Weights of a small mixture-of-experts language model, trained from scratch on English Wikipedia: 48 SwiGLU neurons an expert.
Below are experts of layer 4 (counted from 0) of a mixture-of-experts language model. Rows are named router (the router's row for the expert) and show model dimensions 336-447. Each number is 128 + 32 x the weight over its row's rms, rounded and kept within 0 to 255. Numbers have three digits each.
After each expert's rows: a language model's description of what the expert responds to; "raises" lists some tokens whose logits its average output raises strongly, later layers aside. This comes from a sample of Wikipedia text that the model never trained on.

# expert 24
router:112113139063121110137151160150117115071168118079125083135148125131106072130058109117158131119151151084188077199138118213121101032106107146043118161118079156175160135128053127110127153169155150135137151116148142134109131193127097132139130107145120103136150172120117077110130114171164138150178110127104142128136119124140072128117152109123
What it handles: Sentence-ending periods
raises: " ", "-", "\n", " and", " (", ","

# expert 41
router:125084080099095103120143148107106188169104138090095096127132121055105109112158146074121143134144135155147125153101176169106064122104093154099145134183054096156171152132133111161151106196144127117150154094091109119133102125173124112143114096084122135072095143066183164098121162125148101162136143101113113208089145076137114175090159112081
What it handles: Mid-word pieces, articles
raises: " ", " and", "l", " in", " of", "s"

# expert 53
router:090125098126094123125097150177096139166170132148138131128130104109130085103098114134162116121156128080207111122147122152156141104070141130072178146135166115130120127133060091182150099131136144164128157162169176149140095186142112151131110110146145132112157164191158157089091131093150105192161117133132183164153084143166138134109170122072
What it handles: Materials and technical nouns
raises: " (", ",", "/", ".", " with", " from"

# expert 40
router:045101116155071064095176161146125123122171132103136069114069197079133089136145112155112162196167179080153098152131138161179034121165097122114156148095103106127138164143092130155145114176129199132182103074123160166147107146185122097125122116097112161085119125169170073162140146084142128167122094093129108134204093130149095144075150116110
What it handles: Auxiliary verbs
raises: " released", " in", " on", "he", " given"

# expert 9
router:135105168119102127125119171145131120174159169152087142108127124110122094131107135133130125121148113077150103183118135157145138110097114107004156127131120169174162195177119096176141076114131168110185124118170121116073116149203099157081100128156173162097148177182172113135100178124186093138129125127146169125175183114165119098090181149073
What it handles: Mid-word pieces, action nouns
raises: "-", "able", "ing", "rs", "less"

# expert 60
router:083093094066079076116114158124114157162184110138103082111119145093119107084177082079068177131155166135126077133184146132146094111109103106119151144165090135175125151152088107170183115111090193139141158093170114159124161140178083134077104107106118144063161132136201119114142159113153087153196050137137179156113119065149096134107121104097
What it handles: Articles in geographic prose
raises: " as", " to", "\n"

# expert 34
router:103111153151135153075135136135132123138172122144134043120076156106117135078076118144170175109154088083128108116160170145135107099086118131100172146139118097138163131111122113152199125142160128097114160148089169115086105145154099177125063094079096206137103177171125136110111123046126111163147092093082163165154124133152118150086150086138
What it handles: Mid-word fragments
raises: "el", "ig", "ón", "id", "on", "ú"

# expert 25
router:101096103118157041132113180138117149086174174112139079124107135117106098138181124113116149178187139133140115168135118155133092115123077112078149118167102118120149192079087124135111130152062130126157119099187143125183125194157178112147095126113123166077083128106151122096087114132185098161134090134113112132131081123156099135095120092118
What it handles: Auxiliaries and stat pipes
raises: " in", " at", "-", " on"

# expert 48
router:091077130109088123100125143104150130192133151118136139135104191078097106122155117155108144147158132107118103151151142137100061096081116090128162158137066125194207164109103073156127063143142129104157179079164138107153104121118135197145190097130154152110108164090165094145097114063153123167113144123105116132129130132115108165114155094009
What it handles: Surname endings
raises: "-", " (", ",", " -"

# expert 49
router:071124115100135135119093097141138123129120151151109129078111170115108154126136075095110164077138128155146113191137182138103139088141094064109141141148042188168171155118117126158139096178146181125118145112097165119067097128130154184120105184157146147112168121079114101152095084076147121142157104087132178169165153114165098151101155114073
What it handles: Name-internal fragments
raises: "meter", "line", "low"

# expert 30
router:105082106120079131121110158127109106117150120096119132164100194068070064133131128149104162122155117123136062162138152139110103130073077129101177145120141153155182147101083118112145114098103114074128173109151178064180113126083086148146115125138118151090107120129153101143096108093151136198137121147114154193132081098111063148097152055077
What it handles: Ends of proper names
raises: "fi", "ting", "hu", "ular"

# expert 15
router:112090130099107141157120174103120161128188113136124162173150165119141063153143125125073180159165140146130089139136099165145121107089126115071146142167049173123169192114077104120117137124120125153122145098150118157129156097152144176081130133095138160128116205105156116177097114068142116167133150076120132165138163088137119200133160097101
What it handles: Possessive apostrophes, soccer minutes
raises: "s", "-", "d", "ll", "l", " ("

# expert 27
router:102129153138092108123119126170098161163156138055117146156181147082124057114154114114095172135147110100122116148141166175175097108163049092055145181131119119153161138113086122134110109115127107141161193146174170091067139191199074125108072134133133193112128134141145122117093148081148126165132115078103137181115153152166105157101149112088
What it handles: Years after dates
raises: " at", " the", " he", "\n", " |", " a"